python train.py --d_expert=128 --d_shared_expert=0 --balance_loss=0.00477 --norm="rmsnorm" --norm_eps=1e-05 --tie_embeddings="early" --beta1=0.95 --batch_tokens=[32768, 65536, 131072] --steps=5698
Below are experts of layer 7 (counted from 0) of a mixture-of-experts language model. Rows are named router (the router's row for the expert), gate (a neuron's input weights, with its number), up (a neuron's input weights, with its number) and show model dimensions 0-127. Each number is 128 + 32 x the weight over its row's rms, rounded and kept within 0 to 255. Numbers have three digits each.
Before each expert's rows: "mostly gets" lists some tokens that are sent to it at least half of the time. This comes from a sample of Wikipedia text that the model never trained on.

# expert 13
mostly gets: "nia", "ň", "ucci", "nus", "ş", "yama"
router:114124123154132074091192116051116143164113107167087097173152085148179144128096082128111133135117218095178147149128147082163149163161052165138125065152092147122164096155090086171102120141093129105142105128161130135136059095160091069186183107153112144110184085122176118123144132099098129191159143102143131188107138214137118154092111148085104082166170192071053127103162183084129149111115
gate0:187129174070160163143153111099066092053156153120077134115132160108104064100119107112096163128079142053104189142168204150128204151149075142113171103115150154112128143160097137167123108154152156132147138155105041154145151144163153125119155138119191133106137128145052138113091119123200126083094108099150133131150121070115119153117153133156099206096093133113113167181081142137193171128143
up0:110097102132073134135119105073072088127140088117130172104128123149112094118137129136168133128067126163053143093143105151156163162128145116150164138096117119146140117148147148118090119109181115170110116136129092190218167108081094148129100141113115148114200118129114165153116136062127110123103133144072093158109137096147193125131110140128118112144154171100119050081071125157135103107125
gate1:084122104098166154126090155168125114130112109168117114150166105147136096103175128145095107128172121110104124135047094102106084126143121107146156130172141113109100140118110151162152127148173156145100123141124123123131154172117121120190134075119154073138145128156177148097119102156108148137122161129150153094134107123107164115079147139146176100084106113090098128018177195189128160137122
up1:107146077127147117133113108114115070113153180134164161116155107160170136118129177146168119199123171126090130100146109158163162141121059162152149150156124155087198131161137141167113090158158158138160101163151131111148062148134141145170120107126156140097094178125083201140084125094155181140101093091146128168090183093169179155155171104145121121170204185086151084071123210077103121115161
gate2:130121082146145126139138151150137218072131131170106118119098110160087131113196092127103143116156105101096128127104133070101125069138205146133135131118172087148112119160123096156141101103118123085122136167155153158140122083090148130087116085123118134148070145206130086074173125125105096084157092160106085056137088137128096077080087064125149088132071149110114126129172104115150171144158
up2:156127146144109115137072120088041105146175112095092101158185135145131103152173126182172180151149106105083133046185135116075124167114168107183172149112112099057155121102107115163151123164194065131158104053117145122145132106079128130078084111132136135143158127154103087149108145091122137135146128054084096113113189105162144131077145120191096096117148099083141187053071102073178081091103
gate3:129166120133145157116075131143117148156130094086178141072113120151181156125112111173111100109098155100090166127102135143051167086056150134204119158143196137148121067178135148182144181202152157134129092104101085156077098146180079187144135149106122106102176138190107104176181163085139157088136154165117099165115105118119110090140088125101129086149147101098138069132173168132129114172175
up3:068127125129087111155156171197110182155138111098120148164139161122091105157184155129099117117186112074145191147138157121163044110107184140152093066166158093108129123139154157143137218125094103107129152179162128124128059093146082109127128143122131095055156105177140108128115102108080092163141162149169148130129143118133190062120133125105139141087085146066084145145165175145182131113142
gate4:082145175132132185136141140164119176125123093154117134141123156149120137107105132117162133094170086149157119112152148152098144102138141129147091102103133137055085146153114160171079142148132111127125154112116150129109081047072183133131118071156156113131164139114142101099138137128131079072117139150083137081109076131052076112138129084110128121203101159144154110102126177096092147164095
up4:073141125165074142130161171150090183153128097108129136139091166158113123141115129148144137089128081111131112162138175120162162162122245127121108123073134121064117110196139149154092044087144115137131195123106146176122140090167099131181093140119162133148163073102158138143077173101102103126130137149155119162116084128075126099119127129118161151073081088106105134101140093199113100100125
gate5:140110188108086110178141168131100122128152196090185107124131140081109067151084133061162139137092145116127104226159147159156084140147137111094141141131052130192141052139112147153103074163138108144216124070095111170151172132168132131082124121134128143144174132082125136172177125130168139150111084119132102149101142164108109142139129164154141144171168139147127144166148099079181096139076
up5:143094198111150150140142122142119140137115117172086155116092167098095068174088152082123145152118122095137133149160170148086103117162189136175120183158144091135142193131159134191136099139119047087144116137142135077121156098217120134143119093137126145128150134135123130145149100135044085164147118117106134113178147133094116084166109114128104148184123099098135179154122129136154108136125
gate6:181158045099128100168102109082123115154141154104117104137095136141107114188101133110136145118158132076126151161160138116117190112149118142100175104123159194110137093176070103129105106115137081122155122153049110077135124123175142143174086146133187157104225153149115158126110118099123079128054119152136109134129126127113159107088154127189122167131135124111170151122150084105141097095157
up6:134115175101122132037147210125160179115082061146140130073151114154092133111159126108099098119110107140164124147112160168127092139107174129178017132116149103105101108122164189160131127145152182108091174141186127183088140124087106146052140081111128076119127102141103117155103091162110101147193129100125100127185066119123124044142104172080126159090087100123154091193124110146156134164145
gate7:147109099143117118096203147174125172170071125149077129154163188119179143140175191110100171129108172109132064157100121083167109159150148179130167086167148046130101120125113118129105104125104102106120074142160147156120107106118144132099130122133160150144141070118093140108136044107122151140128099140145160139171095162119113120120112162106121154152125136150122130162131130134168153160117
up7:149115129137137131181058126118105110107120121151186139106160147167070119144075170186125089172053129124134137147131144135108172135128109068140088125163118129066123174083160107153136143107161131091086138106091181106107125133121129133176139123090212116123108169172095101094064130099134127117143154144106088085118174096159093164158078154191143102085123105161123120073096097193140122082079
gate8:202101156140129122094144058091194124104127112099100150113150168131160076158087116165126115075162132142153106199146131126102192168176121106136153114066162138146089112102152130149096099093194108105118064106136079132152144148191110182155126112075124157139171083134175160155154112173204108121080133134122144137138128097143146153131044170122116168117149123132091107120045087093179158145061
up8:135196104111097127074149149095181134170096104129094127121100115166136119097130068134120126169087135123178099146103147103194138173154114121128107188195128173122130107126148174178202161144162115137120161111166072097181129161129206109144176154132094174128208138124134111114104116151088148127116151120116175154138146062136192174115125190122145163135160159112108099113064155072157139138101
gate9:170175148084127136128210151141117122090119131126083097136150145128124106146126085095152124112109206072138105206129168129128132134140122203100099053175169115120098126143159100118113160139089138110129142147118131168143093142149080128154143178150102105122125102124125097149098093109093133132149180124180148131155136146174147140138103179105092096107136139117077155143201153134180157096149
up9:168112094158142161119055120139142085099142110122161148168089075134152128123142114178092103121076123165076111084133034157098052081105163095127141169097170105125149163137154125177160147130112081136112112082122144132156184103084134130133102156126153123152069151169092148100157174125111078138165110101056107082156114102091152107140129105164164086142108083181140159140121070116141130116116
gate10:112160098151102140132164108136090183152133049141090111155109115155118092103179141103141155116161090069123118186064110123129127122114192123139123147155124169101062118102131123131187108105080168119104137205051122149141138085154149117184150128120127148139139102121084176144119135106079137088084157120158124134207073175123083132123103135092134109145105121149191132154094023174178108144084
up10:174039177106150178104124115157160116134094096153154092087122184099106154138152084136106120080078113177112099129212179137090148131106184153141099140040132093138151152132113107114068144133138079168128126064114113155094176181091139135104130154111145131110107115147165102132180170143151135149191089117091142127130123101093125086176166189115139152112142140164104099166085150084069159146151
gate11:108130124109164159177076073189150143115130119149140106128064124168147140163122145064138097082121115151129131091121119182106137140110106141057093100117130179059107132127116111132171110162110169112114140132110123101068143138119144156151074135124140156180103125143089146135129167061148101069135094153078160118126117057090158169144132150158168100119128115164159102172156129098089126206189
up11:108091146144115113188125122118126125115126122162145089098121120187156091149102104070163096062090117167122201156089145148128153132149100128097070117163110198147139130114130079079131118150169082138158140084142089146169142105155138138178124170136148150128146124119095092179139106081099090143100094099073109116095135099075074143138142145215137107127153118075115111080096065128120097168181
gate12:150087155130144195180084093168146123120118128125149158105118186173116160104164135069172154147158172110131113113150165130114161076129098109104107140163160140080122140153088137148110162129164106180065057069143123121142115130166129179153112131102192144164158139134107148149068092082147092062072122122123093099137134074141100135132128128131104107107122150085109096156071161144077140179170
up12:126147095133182121114115125060094110138158091144158079095152178109129089163133089185152100151125112130171065110160124097139148152080112121189129072085150153162109120187145171145078111114119177207196075121094117111133062181082120123090109140136143162149171136149154151181073116136177104133106154105115049194116086134127184107141120157095128137176151098168096146071161148136121168149127
gate13:155180069149174143097137143133169121129150143084130140143087160131113120170196163123167137107144148185117118109155179132072108162138122084149056075072136133140096129161151115181053130126150086154117099134124169168162100139138097158089168159072150091096119172146150098103136110083189121075127145147132084130147143047109087155141092142173078130089117113136099091142122152150115119110123
up13:117115148100149141171079108110088116122115093118089101116092139193097030087137080112134103125111073060163078182149151092166181160119138160128151168118160089101133149122137124152153130137155097176155100119123066146170167115124203114133145142071166147146168143149139158179182091110151141139085155142110113162125117123101174119124108143104167075153118150072123137084136108127165099177147
gate14:089173109104115171126092100170124109064129158148131161135095164084162129107174079084089128061207096099143149052103096167114128137079157072098154080122129148109169208181099159108150093151102142146097088185130111094142151088092167189141109096133133056144140130147082106133119140103107146090147141112114114104133107083109119103082168145142108150071104084163152126044146203194153094134169
up14:144186176148151169157121113103106131194161140148134115126071123134181123069105105115146110102145132109172113171066090159100160146154113078148079095135093144129161222164130162122118096133110114120150140174144151088144107133126164128209129121107145148097149184126102108180067103117100148113135120119137125110087129113137094075126144095124089160171133122157127103060078138176141111186203
gate15:119132152093108164149099125108126162141170137119120201152155160142136137109100161100113162100105165129108137084162089117093116067148118133126144104157152098142103093149087176194128132143122146122118110141111127093105137115126096164088094170143117126108095169112143141153100122183182082161124125078096137102133130122140101160156149077107152101116128167112126142133179105152109169137144
up15:124153090150153125133141116085124125125148116094113160102121167065067138113130140186131159156118095085135122102139150160149154135115116074145132181130146117115152096173150095109153114114123066114082069044119129114145139143169159168181108069116167123119150086138134174090165183097134159096112092090120125194159154093124139074182172112127088134132106150112139087119074148092071067134116
gate16:177130094124133165122131151166136092118145085136175115138146151132120110140202109070167100155152101099125094167121131097084121156138118080150158155135117137162115092139110150164108098166128130127077134190192134111099139132137176191086062140062178155167119125163122086134084128125117079109145102126059126079140044152077129125149116092086212156174154174135158191172171071121210130144115
up16:123111136146139156063169155186131127086085104107059099182092158143101088135191158167130115103096145055152130134152114122131088155105123193101160087159136060107104103145109104110147137162124191135114107213095151128118119129118165113116106196080132162124097019122118138150080204139088124139140174074186060141183115106094170133152164182145085115115143135112143208160127130124180165110125

# expert 1
mostly gets: " held", " been", " became", " would", " made", " played"
router:094098174090158121130162124136157089105157121142106104136134140139121129152084113114126148139103093135130119086126159199136156096122147176118079137142120184198101159130092103122135090072124171146119142152118154117117169128144152135152115156076113119135111101072116142086090084128190133149104098126129124150092111083165073112165124193067101145105108166164133037153121086158119087199190
gate0:144113125100142154133122119091103093098107176115112148062186169127134097107148149100158102187121084127129195103126163113149152087121082154141158116151105117102152154108139089138110129116139151152126181174099155064154133121156137167164174108114166076085120095149093123146130167116120135091106136112111141119132173127148125172079095148212149051126168078117128149150188103173074078132074
up0:106134146123138122095132185160129127109130121126165142143126107102085114155124181094101123138148131126205137135150145119109105132191142102158127155155183077140123150119125120101148165094126121081103141148165124157115124143161126135131103165136161122138146060070123113150224092163133145068126101145167157095147149139121139134086165094132138120137091115148106126168120127163173101111211
gate1:140130114120133168161158163129137104101120133103120150110138161094168101180151138112155208098126124149183118086128183165092129173131151117160097152174155120099105180166136128161109153148159130115108156124142051170100109145062088075162075151161116141174156062128160117136156151194112124156115116131124123081159097172095125104223098116115104087132123175128136121073118145119081176156125
up1:127171126172125113104085079109154139159094159089099147141180130134136100144079158171116105154119126121183175126101105128171139185171115113117116138095131113097164115109132142121118119131125149190174157142115197092149154082154160123098153101096167142144123197095153138161112126099105115105192117082068103145140133063202153114142186105104137130133115118205142118146110120116150111096109
gate2:141113054163136036162141095112133079100206176129116131168131089182180121147118167148128100105122149128087149162148077144158191154106134107134103165094100114130097153123149137143081118094158083106144119078132104082131089081063157128060087111137151142110116118113153147131068102157078130169144124119079122177126130104109157121175141131080140115051142136126173122101148119087152164099099
up2:093130151132150158104102172164152139107162129136148075110111157186148134135178147102096119120134112151154079132165137167078112135103119101139119136148130145136178165186126165136085097134110138149165167088140094079080081070050113161051083079138131150121059059123153106172123143135133117124092134127116158178073070155099133132112149132077160116123141151060137104087084169099125082193146
gate3:107186094165094159082137142144134094077120142157122153119119177087119178101128142174108173127135161135137144138120129123140121137153105126169088089072153115133135098123133177150090203139154072132112121142123139131113088159148171145119113148192131098164203143162109140166075084091085138121204130098122088132093119095164100106163091100158165110072105115199106146144134147121105211115186
up3:085169215163173094118139136121130227151160087121092187177109096132094155125058148105078136133139122112166142170138126133122099122208105121168114103143187069135116140081121147202168128180156148159199099137102120150163148119179139186155170140151146126142151173118083081078138173143197147146066105082154148121129108136150142120103128054160119136149129121122097104053109131153181129135092
gate4:139138131209166120152164092118184142130115110161164136134100050079139120109177139172098154178169116133140074099108197094150145125175133122144176088126133145073111130075125122122107148132097135061071106124131166120118108115108132171176092135131129171103088061147135102165113171097081116144136142133104142152139158127097102162118107151118060108071119127114168129096100129151126156130118
up4:101157172127176157106123084183172099105126146102189106091056162203119175168141103129110117138151121125157077135166188144121097114135162110120112144071175159056116168109165153116090112141112150191096130143119155149130123066100129116173118114131148160157098143076122122125117113109136124102131132209079158142142100158089120166122158140102129127129149159183116103142062133120117124141120
gate5:127102112137125126114156165122122150168154082138134198136175138099134073177133166122145071082092104156156166138054198119145082174160133129109134100134088161131087151162146100095127072126114143074141093101150141071129149121178181164158157081180142195124158081168136169085121122117124129132139117132117144111126162137067059175138078151082125081061076138130100133119111110178061113116117
up5:148098108130152118105072135140093125110091144205188090173084187159163146103120150109178125143107165151084125138119128130158094076143154133090113150133120112123116122131138148128100166071102106136130149094128104144122172179077137090119092107049087113103142132117167118093130099173095132102139129122150130162151118090135136073135126147158148118106132070126088131148196118123174157054094
gate6:124193130170127128084086145086109131088109175143115127186166118140126086112139142176128204187160112125179170094086144069121072126124092172146158067188157127146130067088121157195195158087141120134138110152095166122143140159137106100152119164156147109146086139163075168148114141142118160111137140069158138128151135113092128159023128154167119144136081101153134123124156083104102119107147
up6:126129095148133121070130150113101143190128102077099109152140131070122097105126157157153115112101096132196168137108155100093143157180092119205140082123185095120127066133137148183114123130124130106109107188176156112073146156111070127123108142118135086094111097139129164140190168168083131130134145102091109140120097127108123129199152089128144108123054080097102129119102142148150087091138
gate7:093090160159121115149086143088092124156124128122169148174161139087118093106102136184127108162153153124155140129127134091177156120076098075106135132126114134154108166145108153098091175176164117126149182086124096156092105099158134119121136147161188135153160166112142139170152128110136120172081157097068131095125127165073123113132117102081142134127089094073138151101117151103136124139111
up7:136124189073076158120116120122107161152103125107188143104097160099072148134088127094058127142165125151107116174150144112094055141135116090139145150148145125078132113156124129116104081175138107119141152119102133166124168112095164104110104107159110162144124237097127119170160133154181111127187105150091173102110108210103138129126154075132088144093094133183143155110149087138130133165125
gate8:108107128144140117125079184128105155131101107093105122083136141113111117180083120063098146123091150129137101094180139109116137126086071095156144116171159095078146088209098073127153128115167146173120163123087127167084134052168136137106136094111130118048065100144111141115142150108118091137186167155106159141120099144113090074162140110119111114106163125122146110179129101123104126109140
up8:191139125167101147100125072147106161099138089171143101142131154149139170097164129161123139130227137137085111144085079099176100171072111085121168123139111182148169117107102148086064094130067122102166098129124074123098107171116115167100137145179138198113198218140110089221170145100096138162106112108128055076097103142106128100135092092190159150147111071131146184083167131126156169165086
gate9:119138081153105137105107089168194081104108152119118166134158103137152142136059106123107100088130108185139153203073161124110132151115130163126147143123105185120091138111149141142181108133155170051131085109121109072121188140158109174106142111108119083120131130083111100116171134133151140120082124133123137147110169067115102114086070161051133214109120139116113126131116128142188181169075
up9:114153120134174124203114112110100109112145141091116139210137121136130130108122103113144172170150083114135090095178064137161068099074128053080127156162124122129113168094103115096172159152174083109106206093145133158160165101133160114128065119135113124151115123098117102097074124145135110093122092098144165167100106106108156135083101132152162096129164190099137082142146093159100138133121
gate10:152066137080053090170097099131118132154135158106103127132210159120097126137125139108058106139098148138136184167067128112090127160164094163095118151131077117077116107152138081082108135184140138158128153085108167166137152158134071134120161113093191073090154115132129145112112143099137123122144162065157101061122128154118117155165161105108090130107155061151104130130119128089105191183109
up10:174059091106113092096123038177109085125094190150084145196178151042110047147126139162088092182080156145120119109073113104178112213151145120124133146119123108114141156133120123073123108122105168137197131179109172140141147154152176094143133166101186163136148130108203158117150120100102154132187164070073123076145123138135167169180157100122109141039122040185127102100150128140100164118141
gate11:074138171076122138151058162147087137130131146177134151092158090120136119136172114158151052144124115113122133085216159118147155122093131112076113157180128159143118162108131169088189225137136126186119183065187125097119092115169156131104187129118171110113136116190149099145156147155135098156099103083149173127126122122155143158110181091123133198112128059127095126085153145137141150090172
up11:223159060076127077095135170135098108138145196106158162089175088093127110088161101186186088155157146076128095129137148096192133101123145100080159166159121137187107050130128110044140181105093137167138167121110150086108123164134079117117164143072131109150127092155129129101112108126112126123137172109190115110140152116121140159097108117137109194090142088100165136144113128148161182038126
gate12:106142127164125076140095195113063183108107110088126118144116085105106142145149147158146118150117136134171158074083142114102132131195184094190141144142120045107113089131153169134171138117128149160125088131105108142123136089140068105148154108122116112096139105121159190179125127127091124118198128145160077157141091132173136112131171105121143154092124161053119124196154119111117093092105
up12:166141084179113117158155053157138136160144139163129148117134150139148115019110161116102136111126121123104119166124120095177125122103108199136082080067125177129142145109111154144057144116124134113118159106138118106155097150111173157191147144137148133117113113164108084103141177144118135107090121119070160120142187114086122162053076162156164098115120075137066148088138164145103121152139
gate13:168103104080117145125136126149153109147129133098082133131103114146183131140151155169119109075143185134126117117157116163134214095137140096138143131068087131117133147214140089119106137180148107083148105174176152131160125091077111149170164134113157135118117085114151035115103136157136135111084127118169149096103099096187111112122089182116059134180154141103151096108082161108158162079116
up13:155172141134081077149088150057083154098074127174159108147180104124099121164115067118160126162107108155123165149090141107104043101132162174125102121163121112105126082074108122166122115093133136127105148104097103122107138162136149081094129107178116148143114140127105189126159134122097145114107135096109138110165136165130161183124205108171170111099115070102112156215206097126089065149148
gate14:098172109161179167117062104112123087071159140122077114115142117126137169129135072129111130183111079145144101108159154158156199081098147143177133114112159129185109081107121115132172129107085151182153137079127032099133107141075040134102081144106110085144176122135194118123165130134126137107101114090111098176098148106155194120118100152166163185126052102057123145081156140113129087145177
up14:099166082129131115175114096101136103105133124138163126160128144181080134118108094114098091168124106139087109151161121094138167084121121130131168138079126072123150106066124102129121135087160126154120138080133065077112121133144109139117129129127101116155145157122094135182088096124136115140115143130148087172128108092205151159144078085174159127096107143131127147121180142108153156136166
gate15:110125068058131159130116140126116149165105132118148138119147109158171126100113068104121131150142091110126134051150090107100190117096149108107116141105055090128129105106110085110160164143106159205105195141124091126156152160189219150164164169128110072147057089123147156106105179155160162140123144137130121136166151082165148118148092130127124138167141156137133098200125095112106097103155
up15:094116116134131125122117182160087219155165140143152167162140088142133143123074129103122150144179100104119156106163102096133119152127066120122100122141119103110136126117139135094123111112121094160126124127150138124157139094185153150152132211160114074109105113127130086111137161142157118116158127187119166114086151157093073070063142114104157147115087146131079121124198135130103118116160
gate16:161092154131167122108107070078144185149168120128125123110108194070161142185120070115163160161126117116073103111110106125145108137142102169138112091214175171118121130137128128159139095138174119127139189161098126123133125062127121136148170156125124185115097130093123089129119137097165145122099147130112197137080172162129121123124119132144074130146135148160138084057146155108170107125142
up16:112131128119096134117135169125104067127098117140159185091195126118053152147119119158105066107100136115147130184145197128152244066132190084161132123095151082173094131132150138143071144142085132142138122120140059168118131155107116140113136085114161075159199068112120157164193131122107107162149109140133122113171130152143158174131118081082191142115124072130075167138104101166171104111118

# expert 23
mostly gets: " social", " a", " cultural", " −", " 0.0", " Chevrolet"
router:085133134113166167046101121122107122192142133146102128158128104096164106106138152102106099067144181103168184093124108074158112137151098093142159102170116056098100147136130198189086172245182135080096080149145156177152089109111075157086115107139134132151081119119062168149135113138104145123176095141110092068133121122128104042097143123141111115106070088102153135104103150142162167152170
gate0:122110150117114175119180139170119111161087143081157100138116127110168173138173102116131083138112154169121103123139102180102099155099138068120088102151182160156134097106090102123144183102076085175107107078130127155122155085137125177153127066181109126124095135094166097141150174108100145128179129155112098107125123162110130154115185182081117119121140127183143120150094090123119127158093
up0:134093165135140120094128150139144123098184102120139188073175138129133168116072162140089131095115089097122137128060191124125181154182096128178111116133133104117177142094131129141138099100195173122166153112159147148107167151127082119127120169101173109146127094175140083123138092165167096102098087140164152168098107070176140092107125115174210166099113116093091074155108141111150119083126
gate1:147089075147111112134194132142170136189141063149081101090163175162141061176115156140168154099140154090122159141122105152179119090138122104102070058161177146197125114110116119136080114105107102130105149147083094127164111098140116114092145146185105089078124168127162045056151121099186109128149135121147156124114127128113141191147177164122135139138109147145114128159138093112165137150139
up1:139109064156130130108142152117137087117177086123115136180154122172136089069133184219146154142146108126140087121104100110163134069173083196109135085106152099148094086094115139116140113120088204104130139148130089125098146192093151098096153137111129118184098154138159135086159160198212125147150107116125168102168122096133119117124117068094139161124217116128079122149183117135141153119135
gate2:080105197119140104151087067146124121132115131167122096128129124164108099071111143156085083150106163144135150105123112106117114126127138075132101150162111134117098148140124117125163127177164102135162048136143125090144180172093139164140164160122105124156205176116088118167131127129152168105175092158064138115122097148129098119110135128121056148117145131145107146092156147173067181148196
up2:057112133125171142167113127185115155104150155159173167115066129184134185091137063145052111111138088124101121091124116141118114143112198147166101120212173118146133143104132112109186111198089106144133112121150149149130131126139092156170133145111080119080160185189132144146172176128159169071143115162110131122146106129125071114056129116142112184107117121109067104106132141147088105112163
gate3:089103154130101130119107148213141130089112153166106112147153093122068131123166130101123181184075116090131142137149162109068126134111140137154091138109156120124126111125101120161129199112159152147070167079156110134137119148145086194136099142145108076122182118148111107055104163151096136094164107132070131112100081141126129112135129152131157104135106167170194115121184165038075138151165
up3:167141147182102160083090157052122124078076176080157137194115068181140130086049106164118090171093147183118114075109156141064093154178125102125128119112128077113145145128118131150127143126121155051077139090153168153127130160124153144135166152186132091160133113155073137110079175192110121151175131097091158076129166104155100090128139119167107101121144147140137087093149119138108116089184
gate4:158093151135087117087118163165189156152125142156135131086110075133168133120109178189123148096138100118164144117119129113159146125093115096105210142154139161146123103144106185105144200132138167177116091102085120167156103086126136119138085147129102094158194153159147101094180111134115163193128116100058083055146109146104215116172077185162197116114126098070137125138135088128182103181094
up4:139136132110076067112180106177143202123176140172144097152106107138145095138082191178112050105124131137156142123117052139147113120159138133062124155097135171082112121110146167143148120134125125192153116187111135106139110120133094115145145144130197160146165116174095146090106133075115138087083158115113110061165143149118161100132050126099118094114107152122132156068099119140115145154086
gate5:139147106114114149148179113138164100165177103130121158157079164100097129140119112107157144162171070048147166113148139120109174118132081111042149113077143130123116190089136139123100149132088124124115112199110124154110071105154114120152129181196124142145160132175101056144126136143146118148124120167089108101179101147084085126111077165055129123128073140134139159188111109130123085079140
up5:120065135225121178052157164139170085178082147142205117188108083171122153129092103145113144167101105133147160162125156113180105113139146115097108167117138128148120181144153123117140186166128166095069193123110138131119123161095161143154137142192154166157128166136136074105146105132129172114179054153067099094153121181126121097105078098079120168140117139170104114130170110164140118064165
gate6:147131196183110146151139071174182128128089135134175121117120164155117121194114143123174125139084165206190111100164174148122107126162124116126036113104138114089118165122127068191140137140093102198071171108190121089120116118057089179109127102121127071152088118101116115113130101068124092080185126143085122105116129120082066119113126159164078154052129162111152110121112132132110174112180
up6:089133079154135165149163096193092134106142159170162122189128097135144134114078164163139112088177139144094108139108152155134092183135126135126200131159099147153131078125113143089176196119134146072074103168133136168107101167105082114135093129128093133133111126107155208127147160130127131107109063138125131090181140105116071125119074124059105094149102105139117111141120134145076116165119
gate7:131146106090120057112122079156185108104157118146115131054143125172159123120076134056127112125101197117170085167181095121167123085163123096146106113152139104209132171121121102126125087142111145123143167138102083185152100158159159135126123077103137119126143171094123129180156122064101097112120125161140199091154075144138144098098107116077078109111178149105114119148118175113135149162185
up7:109176095050197066144083138139130047128175157121129138133120114184137081123083140138096069135126165168157115168160147136150100134163136097116155123140145113178088117155132147109137133149145180121161159138093109162125113117156111144104146100086156150136124169116195140196082162096127094086098121160135086104140115102153126113123098084158150081136172099030064135124075110153123071139161
gate8:164085117052066099088165122070107098088133080103119150105090117108171112167196108177132120166140160150113118118052090104117123112122157133150135110153144147174118082163115179162169221136138153170100089118193109121141179123107091143068129116107122162139119085135161152135111150110090094180143129093111088133154057099141178107130160084076168109100126128137127123133105142107129133137083
up8:101155093146103167107085128182184064156144139141158162193100095158152194116128112178043077117163172083083117076034070141146110124099130126110099113079165083071080063086127107059144105157119134107127077118136136111159127167131097119088095093092121163174102126123120111125169112131168105118146060093116159140135111140080151105133151115091168208110144139092143063150183145138132084144116
gate9:126143101140116094093128100104127132107141212134087078108095172140123146136115113145106135134052151094153103099146208091156108122149087129165119108133093148168124080136129118088094189097055124179130071123092090105129055109086135159135078138195179168160140117116076169161103119100149141168139113133159126150135139168075124151136118123128192090122179085112169164090135148087125181123155
up9:131108119126130086041117103139150179135126216082112157123082158115108122089143151091107110099101152083163125104155179085094131084117109152172160149164131115178137095133136121160085177179116135144178118163124115089147076167092089132062113100159190140147133137117069173167150150110157119146187120152174139082144179156115130126134170100179175121166128068141177149119129143134162124111149
gate10:133064111138122149067061123164106165112080119158089142102141097186119207151143148123143117157135070152155082112128072130124110110158143132096095157103139111169133145151124159116122130074131144122109153102156123163149111153093182217120154109171101133149124156173139128099094154073093154123162100186095115149108154155082111088115083146138083121114115179137156094117150094197137184132151
up10:145148101142156140068120139118133161127113143159108117137109115094151156116148136124134119154129096142161107086115141104155182097106135074144107119145101112177109090128119110109055141058115183140179159112130170089131075181100165139056171125190106146137152143159160083142109142109179169114150131126098129135073124170153084164127142113145153125154111211187144095170110105179116115115093
gate11:156151164153097091122056112117136143083072141123111113101137106190083118117117177119138130160139100155152140048117122185105143151101065183139133132168108166177150100192103154151102138102117190114159194125076084102135191107122122164138071079117125094160194154195124108112133127130157127126107138088151085111114075152157096125148121153168137117120047151174144147068145118145124106150082
up11:133107116097112045158156073159081087116197174195086184160163123144133116160154150126155162145077178103164149084098113149149135139113158143102175136097119170116143105145120171116160122087147073191156149108138111168106106139138157108154170119121132126113084134095158147088087152076124082163132152103131122147101201139127171200133112096100202129124201121088143172076123086120127082089103
gate12:165085187117113102151118130161141145091129149179074143129122175190120140158138131127170147213120149099136146126132109117121153151176083179124105136110147152126099126160098135140106142132122135156132170128160062146145135145115140117086167057096139104123160123091141106132059166064121122207158143071126107174091124147117090082103195109146121038164132117100165145181085179100018161116141
up12:219110183093101136135097094148099169070091075157094135115114163182144071145150145110168120148063174136081102125124054141106135077171150142156181144126103126139119140161105186131192144166112149118145104125172104113140121194115106176121112132145139148146156190135162145079177116087125140191152102112130097083144137110107095102125147124083129102194176118188160143113135121142140163136142
gate13:084149108182103111132144112113086161115175131161057126124200104145130126122091071098092126089080157099120207149096152183180159088137190083111108164167100102143140168086125080181130127109205138130077121148145111158129177122087124131164179094183126112108170149059086114070133066143139108169099103119131227086079146148132142127079175083105167182112105114166132115074134141155134129110157
up13:069154118151072112134133143144173081147094136154130078086144131106146055144125091174053119108107181108136123137124116139140148096097117086097188163166069115163125133123139164143124211126187136185068101118114101100140143146105126198093153090171150146113195172155078117092143119137091153153099156103093193077101133165100159136140114101112135121143079084240192171097120183179106156112129
gate14:139110172135129189096098088138151130102122147166110132071093102174084163123169142140052132090098178142128095127176113145138137127079021164087116115157125147125173107124116048123131159150058127115162189075132047080071137157136158113127123121122139128186174156158115138080202138105097075154172164099102143112187113134096067133183100166139111065095145114134181096146088136065112120143103
up14:194154082145118113118218087178156195134126101135170128091134158143056143124114142065109169092112163040137115178137143066138140161104102158239153107144189112125199139072139151119115079108138117165098119181126106160078013135124142040154119103074136139112134177070113145146130077117145151149080141099190186097156116192140216114151135102167131105092169104147147115109098138147199178124056
gate15:091081130112119126158094114109147071116191129131126132181122100161147148114119084112092128111106139131129162069099130124135141070137198144111131176073132131101184096154111102160177110115121124108127152106096144113165199112145085125147117149162145057084110116130142084090148097089109175166144121129110127147103119154095128147162164162067176108121084066086082117101117117160095137114149
up15:166143157129129097134172089133106171155163099139156115119117183152139154142090160147146137103078135095099114171118110096106138124154114155105127146158178096104121127110152148153164105165149115129129117201135179163133123092136135129122164113078116147172158168107142155119107062102121100082122136129126109064165095156096161125199137058117121178232134193162131124080083121089124108185131
gate16:093106113129136202130080162155167109177126117154150116136140090081089141138118132114157136152088196147113134117031103130133100166131202132136113150168139150169097134186107134076118180124195136091131084109121126154127097144130107165097067113087141103167121198120093121164102147161225159155162095110145120182099188104082083106128080110076114159143084166109082079181138086160089224177115
up16:124155131111144181124146147178173092153125134118153108134105088058042106105119123139142100112062173125120103137102113147162133147160170108147097144100101116174101156119129127155144180108161155111113075125126130129127113188130063172039144150132116123171122205108136142161115131135181137096170135164120158135148209112089087114145074124043114115159081119130132142169088087147084214208151